config = dict(
    n_layer=16,
    n_experts=128,
    activation='swiglu',
    n_head=5,
    norm_eps=1e-05,
    positions='rope',
    rope_fraction=1.0,
    grad_clip=0.5,
    warmup_steps=200,
    final_lr_fraction=0.1,
    dataset='wikipedia_en',
)
Below are experts of layer 2 (counted from 0) of a mixture-of-experts language model. Rows are named router (the router's row for the expert), gate (a neuron's input weights, with its number), up (a neuron's input weights, with its number) and show model dimensions 0-159. Each number is 500 + 40 x the weight over its row's rms, rounded and kept within 0 to 999. Numbers have three digits each.
Before each expert's rows: a language model's description of what the expert responds to. This comes from a sample of Wikipedia text that the model never trained on.

# expert 21
Articles, dates, spacing. The articles a and an, year prefixes like 201 and 198, month names, degree signs, and spaces after sentence ends or before numbers.
router:411455477514524554509486486476501539525564502474510534509496557362465504457496511470559516398471547484459510440524494470438487484553507556514574452537579505474470564496453449466487491526499453432473445528540528497489502515494493463465512540585475508454439480439458528421539468534498461543548453496543531547557517461487564465492437461535511569492490480489520509513503549518529513484488532595477498528450462507576522434497484478507514471559504440439496441440524484516547445509508469
gate2:586527480497490498528477499509512465534494497450485514480484548544489382471469491463534522481491492485550423489467527516521498532521462485592473515401476503496482562517455521483560404460500482466515549472589548531431531579580489475498509497542536457577566446512542499511551494565459471462427433525464576410472517488498450504489516491401452477483460489473464517557497472493540508506482478472493594537521465563511526477508512574488476521474434464453497486465516459548505506483524479
up2:551488544423470487463513448553511546521523497456548477586532550494555491505488468493523428496498422439530467487469507489536508526495466459572526473455486565461515505506469472478492424433493518384487528492550493457458480506540441425516532531515492535508553440576506570519496550537458507552452454461428543460532472502523494571508458504516460453518412519470521494551518498485520502550524514500529490537503518494605490574457574486486438456476433404579496510485513474526487522518487480
gate3:513559488511562547517497503553533492478403535477524497481433517448465554505413472538405503502533449533523468515486552427437517431514519508551501512550506503533508566548600526492444501533495472449459433508511511505467418476543455554525520452576424477544567438468536520425536527558526507455541527504502535495529504493452465529506488497505555484528491407483492516513546566529459551553541524460473534573479492516551459443520439485540515492510496590524519535478456491479499469471526478
up3:547507529463493473518517509479459507495509518490428482515542533524573470507589485463589494460459537437447529477535520575564517534528443508491486404474513538506476485479464500577531507454493523547556534488471505500552555530502568477474493542426565601442459548555519489538497505509471496550484460497469469510479548491580510530456503452508456528442483574514553503540465459449570418509491431534561507452458544480495569523496585515476521495517483433429525492500474425529474488531467508
gate4:470461527488591488456468394565466476520507488477471485483449546476466500431534457522519522445484509473492507466516469495437504555527575509491452519518549496557515539512513454495446515484465425479419419492520504506519454462574495571484536492575421521571510503468456569529556559469577516516545557411508502574543454473523491479501480498493506544512471492502542483436458506468505549531477468566434595469525484480501529458521525455523540472502454551458503478500539450549517516512587517
up4:497440506487585559442493420598505432497497464466484547457477527478490472467510542572532489489463576462532452531477469524429476571535536527484532483506547527530476480530536453484453517459484472503475419508516461498471412448522467529512563531559444518546521455461433577447564599455543468486485580445484534562545472474560445524537479499502536500502515501474520438457438515460553486514504527520433493473521471537529529437506546447509518496517450482483475525550533443531528511460519503
gate5:580509528554502424478468544495563522540495477465544563493548472493476457558471461525477538500499520492498514493540460567475472504556482547479507511479522554597501489500482522535537466464528498535483461498519506480499455580562477484467445463492486543544585498478588537486514538531504539486507482481496459494606502539500542413478566560536415523516539437515491526533426532521575545497516474453523448454503492517476422546466540553387396489508481491485511514487523478434486452436520503
up5:457509497497510520539478419494508500436442615482487501494536527454474486502477520482468565440453500539547543463484505541506484438496421461462508493505542478499468558571581501541467523522499409504528481445526534474466476535493459482447502564573512484438552534560477444522458546590478405548506464470485537496524489458529460475460534439493598500551504471472554485539467477507501528500482557542531504460523488533492470501549470527547484438524452486551551542544484435478576427515497560
gate6:547493492500457531519443502523502503514518445520521411455473446543504549555527519453482476526492546470506513491453468552441535528505507530551503461513586509463521541465554544524448542430551470390533486580502508492604478513546570516457472503503528415527443492561560514436473464546489542561451510428506554478513523524446505568476508434560507472501491594445527501519499499522516513529503449469525495516501585517465497448580483496499489502518569557483550492455480549516459464559503540
up6:538515566510488497472516550489522528500501495448553540455520512471486474500538449509539503521488538480447489503539532438511571475508535468467461528494531414491460374502574546462461448550506503535451544449463403554438527489489504507527514484500444567495533516486478497527507520421494522488529445547548513554447459519457517522420485505478402560492540500529521529492446501473473437448496536467504504490598447516642474452473483519477456476500450508507524429544454510519517563534523537
gate7:463447480548596537523491523508430480423436493492587445521543510529515477472502448451477476483531498459488517471500449491529474509581469512530486490563530532486519498465466502447519526530518518465448526478528430512582528503443577490479514543535518477479462517534502495562540426446476514536550510519498495528426503547473545537460456514486473438515512470518538478564506458552505541459519451506540487513501458552444424457589503500555550441587549434496561600429559484499446508486481520
up7:512473428518530516525458539430540510524501499443501485497486473539481486417483456503577489467496543459475455495493493456493517479427542427458516542464515509492452491532528447519493507439496472445483585529544551502542505501457457485448521534432459506558446550448457521433479568527484584513467402507492494451472555548502455450562534454512515537514500443459498526472466535411456428559416538465429442491518511450537514579557456530531496542502475531506520414484497534499506490522464468

# expert 0
Dates and ordinal suffixes. Month names in dates and ordinal endings after numbers, such as 3rd, 20th, May 1989, Dec 7.
router:512475492550515523518519572502489559524505535519519501474445473445491492510485450501492475483514465518503514533435534458481444526518509551480541487464552487488525540481486478508516502551500418401493446481484503510497474506516452489563502551521486494430444435469539492465572474501553499518489445540566483576461537560427438501515439494439546472546498473483528543548497505546525503471497527593533480539498371448481484521513485458539477501520532520473626518511568448472500392419511416
gate1:506604585494517488447544548543512538527477422554493406459507511484501525531577585445490471483528503482488511463452457476478459576468452495497501532490575507449468571506544489527454529421463524447533517539465551520541587525520454525578490497486501510538502446519585475570559521439547459494460561519521513456482562574519516487500505501486486497479475508481556491477515513537576417522537498545521508492430596500492480496504509487497456479532538524517507497511473544469463437516421481
up1:507473406499505556529493490478490487424541571453512526515491503466512497513471437579480550521492484533539518499548545516499543434535504561534504447577433462484525394449421536467538510524568460552490507483500472428495417506452505438426520584502473520545512490471434505468508477533475531515507472577487483478502488460412495470531510516520491508523489520515468550518513531544457555496519507465583455524528388493548494497530552524570487554436460476483532537449480431535523462505503553
gate2:499501516490559417487486492567541496517512522516470531507525523530477524543475430545527479449535529539548543492487491502423532492412488525478485451493515548590508478463423542591495474550557429435555442431459459524485517493538502518554427531455426477461454432482585541503552435418587505519550521499524448532444494533454458531567488540554488508528437492494513548520488462476482527429483486495570482478465530484493472475501492515494510460541451537463542455457486506473566474527537523
up2:500478536510489586463501499477459586516532443500533557554516484432430467492534502480514576577422533507455455538467554506529449463587526529500483511498447571441474528455527485437502502491478567555483525629506497425525484530490465485471491523555516469478566493480415453520482500550406480518449436506544514508495452470551488515441482462498515537470533486462526495539550488512505515516523494524409525523534513534473526551476572497480465459453529480493486500520491555425541496478456420
gate3:471466427518566445480510513468494437493525451567471413448492481454449441514498446459495509541527506504520473481467461523440490461474497510479540590509494491540520496552488422503532478494522533457499447540520475466465413542501514532464454557564526462438465477418464493570546487469570507545507535458444474528495451521495409569455550549489494552468538451520488515480494562518574447460454479492465530424601456437476528569563491511529473478488526462480505506483568492545503489462519494
up3:519557511526600488536492494470479496503511504547503497470522567477478510540483394448505443528500466525498503475567468531527520441461449472443548578490500449513523538585521487519516521507549592440490477455511448510521478502480493501451492510517571507460517482523502477491508537510506500507496512504523504559430443596578483467457464524446482565480494488491543524473482561582510450468472461540534447459561473436510410577473442591535545509474519458486480518493476499450439422425473542
gate4:499567458536473470455517544545473574509548464476503482481545509456435482585514457519481488511504425468540507486450492533492512525565485565506547508460565528484483559463443519484468528581519441582527494393510447561453497519440487534461477472513470489544437484518509508477567454414533522552512495562517512499433518517550399493546453474530491417438453557466515521511494480500506573448514464550455532482486561549513496455439499501504501423511517503540494484524534530504529521456535577
up4:545474529459500519515551525468476446443472518445475503530491531508430523518507538459539454438514518482502475445453477490449408459484507452457483571550483485555612518491553471530509497438477549502502533534445544480512445516473465527491444504440529482543488515455558546496518497556605562433478481481395580500451495492542523511507464458575521521504444541562444437431446482504461440474447549407483500488512509478496526521451476562468448516475484544512476500486432460496512497492471469
gate5:554478482513482430521508526406561482570545500561467485535565463524494475507544624448473531539499460547443408514502530490415435471453457513525478442474534485547520572485536448486528426531464480464496508479550508485494522503534513491541478559578554468356534451571519481532478498523516462495463414522477510516527518511448568483476511482530475478500529497516475487519487474528555481476477488461547498513538377493495512513501451495491470513459466480481533460450462459514496475432490527
up5:523448436494459446443492505445481488476481466527449443532485511528460433529515485503508595510482436556488473535482437576508510615584529510520478493506588505487505493457508529448480542523498540457434564495466483463449514517618532520470487580529507502527458452496456424579495540512466551485427454468505565544479508517434503473526545534566473517530468482516462513530491545502537572463475429500437509471454502525439524540500506505545506484516559518547489534460519474552514520548486557
gate6:542556442476469526485528507522485572558526481547501477453565445514521467506497473447476465445573457481515483487384534461466514465485480592539476468517489457448504525470492436564532526525480453458479428476437550505568503468484397477534429500466566493504485463569494499529544511467556487537565483504476436517431544532464503475483501437536497523549509588586517496550530518570494486504479544520530537484528424504471509386500507490463451479505529544501551493495562506504482506459512470
up6:483527484479519506493441502431496479488489477467515533531501540542509585534511510472498523553437534533496510528515484534449559484599434417544511523454471535459484491520409535504557520550544520464525497511502513476464425477473509458577553447472496529468430480489463517478430516451480450471507503617462521489508447532570523511520506560413541530457520429497467493429583535426499456550468443435524557540503501548500518493489502509471538483478522439485550547488471476428566523521497555

# expert 63
As, by, with connectors. Connectors like as, by, with and under after verbs or commas, as in known as, crowned as, trapped by, plus some name fragments.
router:472506445500498543520480440515595486487572483506591515516556480390491427444501514495509414369482538477479456499480498485511483515552520509526563481471569476541429484504431497591520469497426519507546507533531444482471495519502481575468494452544504530494490504448393514503533488511478481501522426548461463570542523472525453459491474506437514529513457473493528557526567534451537481523511502507484505465413551537522504484417530491540451467516526460453476526465462499494460498551499515
gate1:440525399548449531505453456523454497523402422455519569507541554531502509519460517450488410484509555469561434485494467518525529559514472476542559450521511556526487492503454470581427536539465542457529469481547486418436534510548517498514546534474474480459511486550481510534536487550532494473557465533437497555433531507487523565541479504490563464455528503479520448546524537541518550594505549515452493477447465559454486487475500484496448548526528539508475543492486493577512435488528550
up1:500521470488481453490494519550492546459558514488500518454530584546531502536535494432549554533513530532579492502465500501535529474416521597490512527439447445513492483490489478454484465543544500574498481512537554485562487566545486557449458459455421507447491476521561468500469502526537372532487572482480443452541532532519438563457534490555464421521447500487505532517537529515511497519488488469559527479537497447406547487491545559534515554555470554439538534552551517515474497519457498
gate2:526480443524504519540491494627516550548518449532556440491543501519529510410439503535413460422512525523471536484499510453447508445590519425474510516513485492485479525434465562520462510533411497429524511507536444510470543504550473468468562502524534487484483455554443510554475431506535525521610535553446470518469507511480493547446514547498491496508493489488450547580536487452556548454536477493487456465446477513494503453496536504507481436495513492460496515484454579518415475489562528
up2:516442425529545523509510492584497538573465444555562440489538475467470527444462507537453479472493479489467481505492511458474528468575527405468509505530485480465515521484514576481434507565398459479532518491503455479472538533518495492516506457537566452503496476523452542544462463447521482554587547557485486523456495506523478521368503543463482477486523474505532511590521496466530535445523490522500465462480473525549521471451472478514508434515535504448477582423455551529429468453584492
gate3:501497435493506521505481480468565457570496550467496556563557530455523394465534518541394522486475536481465519536555480528564465548526479493531507452477557516483458516544533534456508595532432491509428453495519510480523512542549492438505573531482481559438502441505480529470494433638515503504485467478507499515542480448504479478502466520544481529484563499519519443496480466460590489507491476544522488454443473458569569495556486563488498483479431428444477477453465472545506512517532477
up3:470501486528534476489504548515441483497442492461513526467458473499504453512588536466582467439453421543483473466511451455465418506486403602452473519531568503470539406531515450466530542512500500471580518533511501515451583529482556525515482511493490467494469541471498524477510551531462472494501527539521515565385506492591516464415533426512435543488491552499535535524510528459486474522495497473503495528492485534519456494478541455546456421503558488521511476485469588459476478555439524
gate4:486504431463487548592517491515491420498519549489558470528465511435465462524480526495487530483460506482439490472506472469478514502544483535490514551504383481528488389549470492573533541496503464609519453487492462496454457503528465504522546528500450535506501433465450514533553520551506506438563491516458471557466514512482500470573523486502482503503527405459554532478453537447528519509488502485484547528526456578580439544474504447549469585487509380488484431511490466439463500477503489
up4:508517484481483563499483451539528454453548498543522497506463560441510493475462569490509456511492478461517497470509440448514475560522517523472502564458404525529536403561503492556517542539508583596507485478482445482513468480542482542510482520502467518509568443459445495509598548515482504524526477474395472490523551504558512453560564477474429496493543473471546510456510512481542502435486477508468501499487476556504437546450527440540461621478551419461498456556459484495431492495499471
gate5:492575479557544451488495515547493440444524511535505483619584552441493551444442472542545487522520489557513526537475500489565457540505471517567508469522502462573500453458500505531455476545466463507542565492487464489501531507460531475461480401515438522467596537459538509528501477541509553485458389511514478461419461501518495485510455515523559476507498489527524502542481532506483429542508535489511458512475451548488536403482580514582504489489515526454506556420520510543510529490530571
up5:537580483505525473537521570506509443474495455502554529592509561516437516402495457506476508517474458520502544523450526526629465517538492469535515457532512479517493494482444522556463501490484488472548524592513483565486499457497490480496456437483508485470560498460546509508513513504498579445441350460521446470445472524476529436513474441574547458541447479522520510483446518531536446520437468484508564506456468547507531431473530520546497480457496565513514554458527511529507553477521525
gate6:479470463485436511480490406522546525477568473458522525506517483544508442477492493474472476505481460429496546486528526535457612463582460520506534476499550515506472525463471544569515507542457546499477565539513482497446486468480448584523534521469532467461532445489478542434536513572440552536564478486505455472569531444484417455480496431496503622471469499502496454450522570466512514413495519573494495524427533537513515435439494509502570472459501506464497527532533506480431498503534462
up6:516516551528502559464513399554548505491510523437551481510463507468472466411483427491480546457460520491495562452531471504535558448572486472476564500530549447526547499480487501499497578510524540486487514513503518529487447507415471524457519489532514517482465458449469558534500512535483563461552466515549413486580478524469532453552481468464469540491488432508518515448474530539410476487542516519462445470488533446563435519454446457555557557468495529424523542500484538572445414529526513